Below are experts of layer 5 (counted from 0) of a mixture-of-experts language model. Rows are named router (the router's row for the expert), gate (a neuron's input weights, with its number), up (a neuron's input weights, with its number), down (a neuron's output weights, with its number) and show model dimensions 0-127. Each number is 200 + 40 x the weight over its row's rms, rounded and kept within 0 to 999.
Before each expert's rows: a language model's description of what the expert responds to; "raises" lists some tokens whose logits its average output raises strongly, later layers aside. This comes from a sample of Wikipedia text that the model never trained on.

# expert 51
Spaces, units and quantifiers in measurements (km, kg, %, ft, no, some), pieces of Greek, Cyrillic and Thai text, and se in elsewhere.
raises: " (", ",", "\n", " |", ".", "/"
router,149,268,156,292,269,186,289,226,211,169,238,223,139,168,222,209,154,181,212,207,231,255,256,195,203,229,142,222,200,83,175,246,271,214,141,181,171,234,247,254,170,255,232,171,182,195,182,172,158,176,208,176,136,223,128,195,235,228,194,206,201,173,236,145,179,171,203,184,239,200,123,231,185,224,207,213,194,276,166,260,202,207,225,148,136,200,237,257,179,212,163,248,200,166,156,244,224,148,224,246,200,285,232,104,242,234,182,242,192,144,212,189,147,239,185,191,244,202,209,176,249,162,154,158,216,222,183,183
gate2,238,104,215,156,203,212,164,208,170,273,230,202,229,183,201,115,99,221,172,206,138,261,191,177,191,222,194,160,180,288,171,214,178,144,114,137,243,232,206,171,278,70,228,215,211,213,216,225,209,207,248,195,297,221,175,172,152,221,150,188,140,204,235,254,278,201,215,217,213,195,203,230,166,283,237,241,191,196,162,207,196,172,231,203,166,198,184,228,195,245,272,172,162,198,240,193,203,206,232,253,231,243,158,205,148,194,188,192,146,163,199,197,238,229,184,152,188,191,159,226,263,157,283,209,239,201,209,190
up2,238,181,221,261,195,216,120,153,177,119,251,174,223,203,241,191,218,231,204,143,189,218,220,228,262,170,169,268,224,252,255,114,302,180,248,207,143,209,185,194,168,189,196,179,262,179,250,137,100,244,168,155,229,248,216,226,244,111,184,152,220,271,270,128,210,165,232,181,154,196,172,220,232,211,179,180,96,148,228,231,204,224,228,222,171,169,181,218,98,193,168,220,180,181,269,169,222,226,197,208,213,264,235,188,157,253,177,161,245,195,178,168,213,213,194,183,214,174,163,240,220,221,213,192,228,212,230,198
down2,185,197,202,224,180,189,159,181,208,189,258,159,307,205,168,233,236,249,180,235,206,188,198,273,206,249,144,224,197,220,252,227,243,247,216,119,169,186,161,242,218,187,186,160,172,216,153,212,153,305,206,197,240,252,157,206,210,112,254,261,192,227,98,191,186,107,166,198,185,151,199,212,249,203,180,174,192,128,192,170,218,149,205,200,211,189,241,222,216,168,107,215,193,192,234,246,266,198,204,185,258,258,153,164,244,252,192,247,162,202,190,255,183,251,195,179,181,151,217,158,238,174,249,294,174,147,150,182
gate3,166,210,207,271,177,159,244,190,255,163,183,249,231,280,143,215,193,277,214,154,160,208,178,228,214,212,202,185,220,207,235,186,176,194,239,246,190,194,173,197,209,198,248,177,238,241,229,202,244,209,215,268,228,224,199,131,136,127,181,113,210,194,233,248,160,163,214,224,213,237,164,206,143,241,156,183,252,193,272,247,223,159,251,193,166,239,221,204,189,285,179,181,251,166,197,198,197,230,132,240,183,242,188,255,242,255,192,269,193,235,234,242,221,153,105,202,247,189,93,235,173,269,135,199,276,201,141,230
up3,219,174,208,163,229,156,168,241,243,264,206,258,220,220,180,163,183,194,148,243,206,222,179,145,264,165,196,228,225,190,145,169,190,163,200,276,174,223,149,283,224,241,122,181,197,162,181,196,203,237,237,254,127,194,169,236,219,144,187,219,174,154,261,215,271,180,282,148,183,146,216,204,185,232,234,254,138,288,152,218,165,203,235,149,164,230,195,225,203,173,155,177,139,147,206,172,186,193,186,157,180,143,180,208,236,199,155,152,172,220,258,164,205,102,241,170,194,257,270,211,93,153,187,195,199,165,186,147
down3,231,211,221,194,212,233,132,218,177,159,275,212,228,157,214,222,164,195,222,221,204,182,216,190,196,160,179,209,211,180,197,236,92,183,250,207,200,223,208,243,229,141,208,185,236,194,138,222,236,183,145,223,176,149,183,190,195,223,163,230,130,218,144,258,196,245,152,276,182,165,136,175,164,180,234,271,248,230,185,262,200,204,215,108,224,168,182,109,289,203,200,230,226,225,140,164,228,210,193,256,174,150,154,113,224,152,208,209,256,186,243,208,266,138,233,204,156,187,276,128,159,273,185,210,151,147,238,238
gate4,149,261,237,264,220,240,192,184,254,206,227,156,149,204,223,143,231,275,127,253,210,242,210,231,175,226,195,197,202,238,146,291,186,181,161,279,176,201,237,237,182,195,196,211,263,151,208,178,185,209,162,263,177,196,234,223,264,221,266,243,148,252,244,174,173,119,238,231,211,174,273,181,229,190,166,192,222,254,180,225,204,166,223,148,252,154,220,228,224,149,243,186,259,165,226,289,241,174,219,194,188,230,211,138,184,113,196,143,223,168,195,229,158,208,164,152,152,180,307,131,210,193,261,211,205,214,206,196
up4,145,241,201,180,208,102,247,234,168,222,252,197,201,166,183,237,210,99,173,218,213,198,229,201,193,208,158,182,209,226,182,221,181,146,161,220,143,201,179,155,116,291,159,175,225,255,156,196,257,233,201,203,190,229,193,179,199,196,118,151,180,162,190,164,193,188,270,250,207,245,94,148,252,143,140,206,200,194,138,152,252,209,157,197,295,179,273,144,254,248,283,189,219,147,197,233,208,250,221,195,195,246,196,209,179,198,165,183,186,219,173,241,211,152,213,135,163,150,244,188,182,174,138,213,234,215,155,167
down4,251,245,192,248,248,147,199,228,209,200,248,157,273,170,185,229,204,156,153,227,191,193,255,244,156,224,169,239,146,177,136,193,216,195,222,211,148,157,185,219,138,167,253,196,185,217,181,208,224,286,238,267,99,166,201,253,185,230,158,191,218,182,169,209,185,255,185,249,286,267,245,220,182,220,137,179,174,193,135,237,242,254,167,247,198,192,240,225,180,286,170,236,202,201,198,237,194,259,142,200,196,204,140,180,207,304,253,199,233,220,270,259,229,265,213,175,161,220,233,153,177,221,191,129,156,160,182,153
gate5,176,215,174,229,292,176,172,201,271,260,212,211,191,237,205,187,211,195,177,237,206,251,258,255,222,162,181,188,125,211,260,206,231,194,219,192,225,261,221,182,224,164,184,248,261,256,210,185,152,150,157,174,240,231,219,122,197,195,232,206,192,261,228,167,213,212,205,237,100,128,160,196,225,201,169,234,176,146,167,237,184,225,227,204,153,99,259,199,238,170,292,170,164,245,211,241,171,222,204,221,241,214,247,247,213,220,298,197,198,189,168,168,129,255,170,183,269,196,271,212,153,259,144,209,283,220,176,215
up5,212,187,137,229,196,251,227,225,210,234,218,204,228,131,196,128,277,228,191,211,169,192,203,213,215,126,188,167,279,135,216,208,210,227,227,242,169,230,248,219,182,208,138,200,217,207,198,117,141,225,255,205,212,154,210,237,157,167,168,156,206,237,241,232,192,206,260,268,189,215,200,135,208,184,202,119,181,247,124,146,190,183,186,257,184,217,262,249,252,142,199,209,134,123,228,259,159,193,144,198,134,142,119,203,228,129,143,211,142,152,191,192,158,199,244,223,169,227,231,198,203,269,195,146,177,188,137,244
down5,155,154,262,211,242,166,154,206,226,159,210,116,174,195,160,209,168,220,188,202,228,204,184,156,140,204,163,165,163,247,224,239,169,201,212,284,228,253,215,135,183,269,262,204,171,206,284,173,174,196,250,139,241,171,154,190,220,263,229,243,176,213,182,197,211,193,217,258,221,249,248,177,244,132,174,227,233,212,163,138,149,123,191,255,178,236,213,174,185,156,259,238,227,214,146,165,296,226,201,151,196,234,179,146,159,141,184,249,282,184,258,172,143,129,178,169,182,205,224,205,152,180,168,195,160,135,250,232
gate6,225,245,176,175,193,163,208,196,128,164,198,215,153,218,90,187,267,207,243,192,180,111,212,164,212,247,171,208,223,228,169,116,221,230,267,175,139,192,231,282,191,199,229,222,254,280,160,182,217,155,147,231,208,174,215,181,201,225,209,226,205,208,197,183,194,185,217,159,205,150,220,238,214,222,276,153,262,137,233,287,229,192,171,239,156,234,219,184,160,211,184,257,256,204,211,255,135,208,205,151,146,209,246,156,228,254,209,236,235,175,146,222,128,217,152,245,167,192,147,240,177,215,301,218,225,112,208,194
up6,232,201,200,151,143,190,147,240,217,251,222,169,181,206,181,225,123,282,203,216,164,180,176,237,274,201,161,147,212,187,226,227,230,124,193,124,184,215,220,239,154,251,191,206,176,202,177,169,202,209,222,168,211,219,260,186,193,204,189,160,120,265,213,159,228,171,235,131,170,171,211,180,217,178,212,242,191,298,242,238,196,133,220,213,162,222,126,169,213,190,180,97,175,164,218,197,217,180,132,212,218,210,147,318,227,312,156,262,136,205,220,216,156,199,216,153,184,225,131,197,233,177,263,244,213,198,197,157
down6,149,236,222,208,233,171,199,229,154,184,294,161,246,165,207,167,202,154,232,176,244,172,171,190,240,190,201,156,150,201,206,228,174,150,171,220,156,137,256,247,142,201,127,161,221,279,129,231,188,215,270,141,190,199,152,206,172,208,157,199,233,213,235,168,223,227,229,184,214,232,164,244,289,176,250,149,188,191,165,207,181,247,167,243,215,129,206,164,243,121,110,187,201,265,239,182,221,137,200,286,200,175,174,235,203,167,177,163,237,298,169,193,260,219,223,183,191,291,272,226,192,161,200,230,198,153,200,223

# expert 28
Early and middle pieces of ordinary lowercase words split into several tokens, such as qu in quartz, amp in vampire, imp in timpani, tt in bottle.
raises: "in", "it", "ill", "ar", "ip", "il"
router,206,174,219,223,227,158,142,293,142,310,241,207,211,209,229,134,208,240,214,198,234,210,209,158,161,190,194,173,240,160,152,193,202,189,167,135,218,284,133,159,228,266,130,190,145,254,160,140,228,154,228,208,144,192,169,174,205,230,223,204,180,180,254,218,253,253,173,232,196,230,223,219,228,193,163,176,240,141,161,206,251,244,200,150,208,176,194,181,203,251,157,179,184,115,216,169,141,178,216,248,260,126,205,137,119,240,224,171,191,265,177,228,150,128,197,225,247,190,221,215,176,202,174,206,214,258,168,283
gate1,234,271,169,151,191,156,155,213,199,148,162,217,243,235,227,188,168,232,162,208,221,272,271,257,204,144,128,159,187,152,241,171,166,132,192,279,199,223,266,190,204,192,160,206,245,198,163,220,219,245,165,107,222,89,194,191,207,216,216,198,218,237,263,180,210,180,177,211,256,212,146,137,211,178,185,157,153,173,145,168,159,183,208,191,215,156,215,221,201,168,220,228,165,191,183,143,178,128,175,121,317,232,147,161,195,228,227,212,196,142,139,216,251,216,207,227,236,205,192,152,264,202,186,270,201,261,243,215
up1,151,221,210,227,173,240,238,142,198,170,218,127,247,178,251,233,163,257,210,189,222,197,160,201,207,179,137,179,216,245,214,118,262,182,164,202,156,273,168,176,172,211,194,161,223,241,245,267,109,246,285,183,200,162,238,193,196,267,232,195,213,131,210,256,130,227,214,215,146,151,177,201,153,192,148,218,121,174,185,201,237,215,274,164,157,206,247,198,202,201,185,250,163,175,191,263,204,222,200,227,242,247,182,295,169,227,241,173,187,181,220,125,152,164,165,194,192,155,180,179,140,100,244,185,206,195,168,133
down1,188,202,266,135,256,161,211,241,214,149,173,178,211,256,159,241,176,196,190,247,203,261,262,226,165,224,164,220,191,161,176,232,203,247,225,194,160,266,202,184,202,207,173,178,214,202,155,113,154,234,237,215,251,235,144,195,202,280,262,282,153,258,240,225,289,202,164,183,201,162,207,179,203,201,254,228,238,168,241,193,203,254,176,219,187,111,197,211,255,231,182,181,194,208,201,270,217,210,225,239,149,238,175,165,142,119,176,208,198,234,257,236,179,210,266,110,193,289,218,267,151,231,213,287,187,236,216,182
gate2,146,166,273,247,216,202,253,247,171,232,167,168,237,244,265,252,260,232,204,126,215,275,229,218,243,166,148,293,248,190,211,128,210,208,158,228,216,171,207,255,215,244,216,221,224,191,193,186,197,222,225,228,196,229,212,81,193,144,205,235,177,193,205,141,159,177,181,240,160,197,219,239,231,192,233,229,160,129,220,203,208,228,133,246,217,120,194,207,229,208,207,185,226,204,238,285,235,232,222,159,221,242,216,184,226,187,170,175,173,290,124,209,198,229,163,234,217,225,206,238,214,288,188,234,177,116,105,212
up2,188,263,201,149,138,113,193,176,203,163,162,179,188,213,197,208,125,202,174,175,155,251,237,174,126,207,224,232,193,215,195,199,160,284,221,249,181,292,224,230,231,156,208,111,208,243,131,262,182,206,211,186,149,221,215,306,259,193,227,213,187,243,229,212,95,189,206,248,168,234,177,239,157,144,206,220,264,201,173,181,231,138,260,206,216,213,205,163,177,284,221,144,158,183,159,230,134,152,157,195,125,196,180,186,115,194,240,260,201,182,243,177,185,164,219,220,206,170,235,219,162,193,174,193,140,205,222,220
down2,198,167,222,160,222,201,92,230,169,231,189,200,195,187,174,258,191,239,224,160,205,194,275,240,216,212,193,267,161,186,196,168,231,239,104,203,240,239,214,70,185,211,173,198,253,209,207,229,143,180,198,145,208,241,113,223,207,226,195,160,212,256,181,200,183,113,205,153,211,188,205,255,187,205,138,247,156,195,184,136,184,261,124,142,160,162,147,208,213,194,193,257,162,219,274,226,206,204,210,247,161,175,208,120,236,208,181,131,162,179,211,196,126,90,188,242,252,163,211,175,155,214,190,188,235,198,191,187
gate3,180,161,149,163,199,172,139,246,252,165,187,189,181,198,203,180,182,176,215,213,219,164,268,185,188,192,206,189,204,162,198,195,194,226,263,194,231,252,237,204,171,162,212,157,193,199,247,234,166,226,154,245,262,175,172,165,247,227,152,209,127,227,80,146,232,215,192,234,234,226,227,192,204,188,201,160,246,118,201,136,287,264,207,189,219,221,183,218,161,216,191,136,179,284,275,129,220,261,260,187,170,273,143,244,182,200,297,230,195,261,146,232,198,113,241,221,244,124,246,232,203,166,194,185,236,185,197,172
up3,175,175,197,100,196,236,199,143,195,189,258,143,212,200,256,217,143,173,171,244,192,178,230,207,174,233,191,92,195,268,170,226,148,201,197,178,168,195,228,284,175,143,170,208,200,231,155,235,146,118,293,193,194,149,186,179,276,232,221,139,206,186,171,143,245,202,228,164,178,204,281,250,227,260,139,190,264,206,198,213,171,148,277,163,171,260,186,212,231,205,132,212,218,154,144,208,230,224,161,230,247,183,203,124,163,181,138,210,217,201,188,164,193,246,168,205,165,210,194,190,188,190,245,253,131,163,226,255
down3,221,198,208,252,136,187,129,213,228,228,179,221,224,230,189,224,209,142,148,223,201,220,242,175,170,305,177,134,264,224,195,184,249,248,188,225,192,149,190,242,208,234,257,176,202,226,184,238,207,177,200,255,308,228,222,224,138,220,264,207,180,170,224,215,221,147,202,147,179,240,265,259,263,151,222,213,183,209,178,239,216,189,186,215,134,131,150,242,166,183,181,267,149,267,219,190,275,202,264,148,123,256,149,164,248,211,182,273,196,198,171,205,249,175,193,171,268,211,179,150,132,145,230,197,163,210,191,155
gate4,159,194,218,179,210,189,138,161,235,109,86,207,146,151,230,174,157,260,245,154,242,143,202,214,204,188,223,245,259,190,198,156,141,217,220,213,179,220,206,189,227,204,258,191,229,236,209,127,211,283,235,219,248,203,160,251,165,226,254,166,249,221,153,246,260,185,224,106,182,212,213,237,179,276,235,188,259,88,228,201,215,218,198,203,157,187,201,195,173,214,184,243,189,245,257,118,243,192,118,268,194,133,242,204,134,197,188,203,194,223,181,247,200,152,221,211,223,184,199,173,205,176,174,194,179,259,169,142
up4,136,163,221,167,151,168,188,145,100,255,158,166,176,216,249,192,214,176,262,240,188,83,149,179,267,182,229,239,165,242,185,238,158,158,188,165,153,231,176,239,199,246,128,136,170,228,223,280,227,220,171,109,194,177,231,225,207,194,144,149,216,263,201,154,113,187,250,291,208,210,205,196,211,197,232,177,244,204,195,194,220,253,237,135,194,196,273,186,183,229,160,253,189,158,197,213,249,230,244,222,191,175,220,182,144,196,237,159,200,180,186,250,285,231,235,214,235,157,189,146,188,206,262,215,171,221,195,196
down4,233,127,221,213,220,95,227,242,183,208,175,192,249,208,208,242,192,131,211,181,176,259,230,131,174,255,182,241,183,190,199,238,181,180,177,198,245,137,231,157,279,249,179,227,200,107,179,204,126,115,224,197,199,139,184,186,253,143,166,203,162,188,197,233,124,192,173,210,239,243,209,151,131,201,209,205,213,171,176,226,95,216,206,176,198,282,123,106,153,127,212,156,293,187,233,164,185,221,182,222,189,169,178,200,235,222,260,189,203,205,179,177,215,155,187,271,211,176,205,148,243,182,188,188,180,204,163,165
gate5,188,256,174,122,224,203,219,226,241,155,178,156,233,128,183,173,252,175,183,135,211,171,227,177,156,251,207,233,136,152,177,124,108,207,282,196,215,215,219,170,147,146,191,134,234,189,194,178,190,203,177,258,175,223,144,244,204,184,217,178,162,169,133,175,165,189,241,191,122,177,141,218,303,160,208,206,226,204,163,175,181,225,149,166,227,204,198,169,277,203,138,226,211,184,177,243,174,206,242,172,200,237,245,183,194,196,212,240,101,210,255,273,182,173,147,243,211,209,210,131,188,203,179,235,164,137,152,289
up5,234,150,218,224,229,220,176,108,183,245,226,219,149,129,154,130,223,244,195,119,176,158,199,159,139,211,205,171,238,203,155,227,208,251,143,179,193,230,210,300,225,288,163,130,252,236,246,186,294,234,106,141,160,221,174,177,138,143,252,150,181,207,194,194,173,160,177,196,197,196,201,217,166,206,193,181,126,246,226,146,222,197,201,201,196,222,193,160,198,185,222,194,221,264,200,164,233,227,226,207,178,191,219,139,206,148,203,251,257,204,233,182,198,246,198,200,243,219,167,232,272,155,172,138,210,239,123,267
down5,199,151,227,198,163,271,190,275,173,232,154,209,207,227,201,263,210,230,204,117,223,252,196,243,245,175,221,226,243,144,202,257,249,278,191,191,248,128,214,204,135,283,165,152,288,202,170,208,157,198,217,195,230,225,223,161,207,224,168,237,194,229,151,200,135,190,198,205,225,188,186,144,248,135,156,242,193,210,256,216,240,176,205,200,281,253,185,146,269,218,176,231,142,175,197,151,134,164,208,168,182,196,165,196,195,204,225,299,132,228,257,257,194,193,216,210,281,143,230,170,242,199,277,157,216,242,212,196

# expert 56
National and political words and pieces of foreign place names, such as government, Democratic, Indian, Byza-nt-ine, Gu-ja-rat.
raises: "s", "-", "'", ".", ",", "/"
router,254,149,250,152,154,239,219,225,245,225,234,175,225,157,177,198,186,281,212,141,246,169,193,176,104,212,193,253,191,241,205,186,180,185,259,198,169,162,191,202,191,232,222,197,215,193,194,130,233,169,183,168,162,167,184,238,173,187,252,193,180,241,194,165,156,232,212,208,126,220,247,149,203,148,232,204,198,202,244,232,308,252,210,200,252,273,189,290,180,116,292,228,185,180,125,259,199,181,159,173,184,198,220,179,184,188,198,110,143,209,208,155,233,244,195,185,127,169,129,229,212,266,149,242,218,147,206,256
gate2,196,155,212,237,197,210,189,222,154,206,206,204,136,160,243,213,210,158,171,162,173,200,168,210,207,220,191,225,241,152,209,90,257,121,137,240,241,217,295,146,224,176,206,208,216,177,197,140,190,176,189,225,222,210,223,182,184,217,212,172,202,260,258,254,268,164,232,171,183,150,289,201,151,167,246,184,227,147,163,204,217,222,181,251,205,201,128,250,198,117,148,260,175,152,204,286,178,189,148,218,181,110,197,159,204,259,208,245,199,262,201,215,137,282,202,208,224,269,232,169,197,224,202,238,207,127,236,266
up2,249,152,230,198,156,170,194,223,210,185,159,230,219,187,236,202,180,212,199,181,257,291,268,206,131,212,227,229,187,218,201,172,144,209,215,225,197,172,224,237,226,183,263,203,206,237,264,212,265,198,117,208,179,304,145,234,144,188,211,218,297,151,224,198,241,193,209,228,170,217,144,160,208,221,156,200,246,168,151,180,191,275,153,209,233,254,141,231,211,269,266,231,187,243,186,157,128,243,221,202,199,228,172,184,154,66,186,138,196,143,147,283,203,245,148,202,234,228,175,230,220,181,206,174,237,209,184,171
down2,152,133,212,178,219,189,158,175,215,194,176,234,148,180,160,179,141,183,202,206,148,215,184,162,168,139,218,171,197,139,231,171,195,152,190,294,212,145,211,232,156,170,122,248,151,149,169,161,236,139,118,196,187,116,129,171,212,228,190,154,277,191,218,228,255,137,180,176,213,218,149,186,249,186,182,245,281,226,261,163,259,218,172,206,196,243,184,215,220,185,225,259,257,243,225,204,182,163,222,190,198,186,247,208,202,186,167,173,230,257,171,231,218,185,287,250,269,233,207,237,273,227,310,214,254,198,207,219
gate3,175,212,182,187,234,151,237,212,362,252,203,215,198,213,188,232,87,265,110,249,238,184,207,253,240,203,167,234,254,169,138,191,158,201,272,179,223,148,153,211,179,133,248,151,216,222,201,170,210,174,145,223,180,223,161,195,232,166,196,148,178,192,172,180,221,161,172,262,167,246,248,207,184,244,236,204,241,166,192,239,206,180,247,144,192,136,179,214,168,204,232,204,137,232,84,148,192,244,191,220,139,254,236,193,198,214,243,198,203,211,182,209,305,179,183,168,236,174,209,218,213,218,175,251,199,229,207,188
up3,140,263,237,209,158,297,235,203,132,138,228,198,164,239,246,231,176,264,221,251,200,184,228,215,138,207,166,200,180,210,213,206,138,230,224,254,146,218,179,186,159,222,207,219,163,190,197,221,187,161,116,210,207,152,199,184,182,65,219,222,202,235,172,213,196,165,193,212,229,106,146,261,145,137,177,199,185,159,164,188,199,167,217,176,260,256,215,243,209,233,159,155,243,242,273,219,171,202,160,190,139,274,220,202,253,207,224,201,213,199,121,245,215,172,180,248,152,188,186,175,106,192,199,140,188,120,198,217
down3,226,238,254,236,189,164,256,249,239,178,232,138,187,228,208,209,288,183,191,252,211,182,136,205,197,215,188,81,244,228,165,218,180,225,287,215,121,274,222,267,234,209,149,251,161,184,287,154,231,270,215,210,204,160,183,110,124,183,161,223,203,150,222,166,180,223,223,205,175,193,157,198,181,197,214,150,236,249,132,150,208,134,198,188,225,179,191,232,197,247,146,211,217,202,237,153,249,265,181,188,239,160,231,249,187,169,178,228,159,236,223,161,239,148,253,209,184,227,225,218,148,237,268,257,189,205,189,171
gate4,193,176,241,221,191,172,170,238,211,232,140,159,154,169,201,245,213,179,223,196,204,160,226,168,215,186,208,259,163,169,175,158,165,210,215,182,209,196,188,133,255,219,178,182,177,207,216,225,183,227,222,130,240,263,170,188,216,178,265,154,108,221,258,262,175,225,206,279,199,225,169,228,204,179,301,162,292,158,89,146,225,216,227,179,233,213,133,199,158,104,140,251,241,215,180,187,257,133,205,233,165,235,210,202,272,164,196,243,161,135,220,242,243,151,223,168,191,274,207,239,201,194,162,217,178,259,220,261
up4,199,199,273,149,186,198,283,210,253,178,174,202,218,189,225,229,175,212,240,212,215,214,203,170,228,189,133,305,215,143,197,237,230,175,249,197,180,155,256,204,206,235,146,199,152,196,264,222,212,199,217,227,188,217,240,264,169,184,144,180,153,239,207,200,174,142,231,136,184,259,189,177,206,192,175,213,172,260,211,156,225,181,213,315,196,122,222,238,204,179,223,101,265,172,102,209,197,245,228,186,189,159,153,207,268,178,207,197,189,276,159,218,223,275,206,237,277,144,184,158,189,104,191,225,218,197,147,237
down4,210,176,257,265,229,117,197,192,192,202,152,206,210,217,199,149,177,203,158,220,186,176,223,210,209,240,210,141,160,127,148,261,238,279,247,237,195,221,235,129,228,186,193,134,192,206,254,219,166,200,224,239,173,263,214,264,245,174,237,267,188,148,192,251,180,189,272,173,185,305,168,214,189,215,224,180,247,250,175,238,198,140,218,188,197,238,183,189,207,178,165,183,98,218,194,225,112,207,216,212,177,159,199,340,262,177,222,224,176,181,289,189,187,184,205,151,242,249,210,226,216,212,198,248,223,158,242,248
gate5,234,208,145,175,179,220,188,253,208,317,222,157,216,185,278,195,148,277,204,236,268,198,211,150,290,191,245,173,246,164,150,183,177,150,237,218,190,275,89,175,227,238,242,200,189,198,157,106,175,272,205,265,232,179,267,169,198,274,230,223,169,179,165,219,255,250,201,187,175,127,232,213,179,157,230,138,174,157,230,219,211,250,246,180,193,215,132,142,199,212,205,185,258,163,253,251,204,240,198,176,209,224,232,209,203,189,192,173,197,253,186,263,160,251,206,169,210,160,239,145,221,205,205,225,192,187,243,222
up5,196,246,268,185,163,274,214,183,214,168,183,211,230,227,182,180,227,201,235,210,156,232,210,187,248,239,184,209,187,162,273,145,249,141,192,161,219,270,205,159,203,202,242,203,236,168,278,269,204,183,164,199,168,155,241,191,252,202,198,207,246,244,149,87,160,176,104,183,220,231,203,163,231,291,194,244,212,205,198,257,200,178,173,242,185,228,238,130,314,199,196,225,112,180,160,157,243,224,196,202,168,179,199,270,185,269,215,164,211,114,221,211,177,203,196,190,193,207,148,221,102,154,180,148,175,181,221,168
down5,238,175,122,165,195,199,163,149,253,163,218,200,252,252,216,170,212,241,241,180,249,205,235,236,219,133,157,210,175,142,207,273,302,195,249,170,180,205,201,216,205,257,213,207,204,192,242,203,244,223,218,169,231,168,195,150,267,225,136,128,196,195,201,232,164,202,213,149,216,255,172,204,194,202,209,216,190,222,240,231,237,246,253,221,295,221,135,199,200,194,260,188,197,233,219,232,179,209,107,150,174,194,246,213,186,299,124,160,250,183,149,184,146,184,192,276,113,249,191,193,280,251,235,211,214,125,189,217
gate6,146,172,129,246,256,216,201,248,225,165,211,115,198,193,195,217,179,233,236,143,269,192,272,289,253,228,118,139,192,214,220,163,228,159,241,164,149,199,183,197,214,238,192,225,226,163,202,141,231,250,171,214,200,201,232,213,162,276,225,218,178,193,171,231,245,233,128,127,203,132,228,196,139,141,188,176,220,206,203,198,236,200,159,230,106,193,244,267,248,225,258,165,266,169,241,226,281,234,230,205,234,234,205,180,209,238,182,144,130,148,198,189,171,248,180,143,220,203,160,164,151,186,180,159,222,150,247,180
up6,149,264,252,139,133,241,201,236,170,233,165,115,252,175,240,196,193,152,154,236,197,192,228,163,130,236,225,279,205,227,240,153,184,236,177,147,172,141,257,232,141,182,191,131,206,224,162,174,263,171,211,229,199,189,219,153,225,173,206,171,216,268,234,187,154,250,157,211,198,218,121,178,182,250,270,192,218,153,237,201,266,318,208,209,244,178,175,183,138,171,159,211,157,224,223,150,234,179,158,235,244,251,166,159,180,215,239,129,111,216,176,189,161,185,271,240,218,175,168,219,177,189,176,228,232,215,177,203
down6,136,257,189,201,174,240,241,197,97,174,186,157,208,127,196,233,194,188,192,220,221,220,175,178,258,151,233,156,229,155,212,212,266,194,222,177,175,169,192,266,198,255,276,177,225,177,216,172,118,248,272,220,118,90,101,195,188,206,198,132,250,257,162,185,189,153,183,247,242,197,211,232,203,161,229,170,225,206,235,141,256,194,155,224,177,229,224,157,262,228,172,192,129,183,189,175,220,145,204,241,235,166,201,255,173,211,179,160,180,216,267,264,193,201,183,181,203,203,175,168,212,203,175,279,261,208,280,168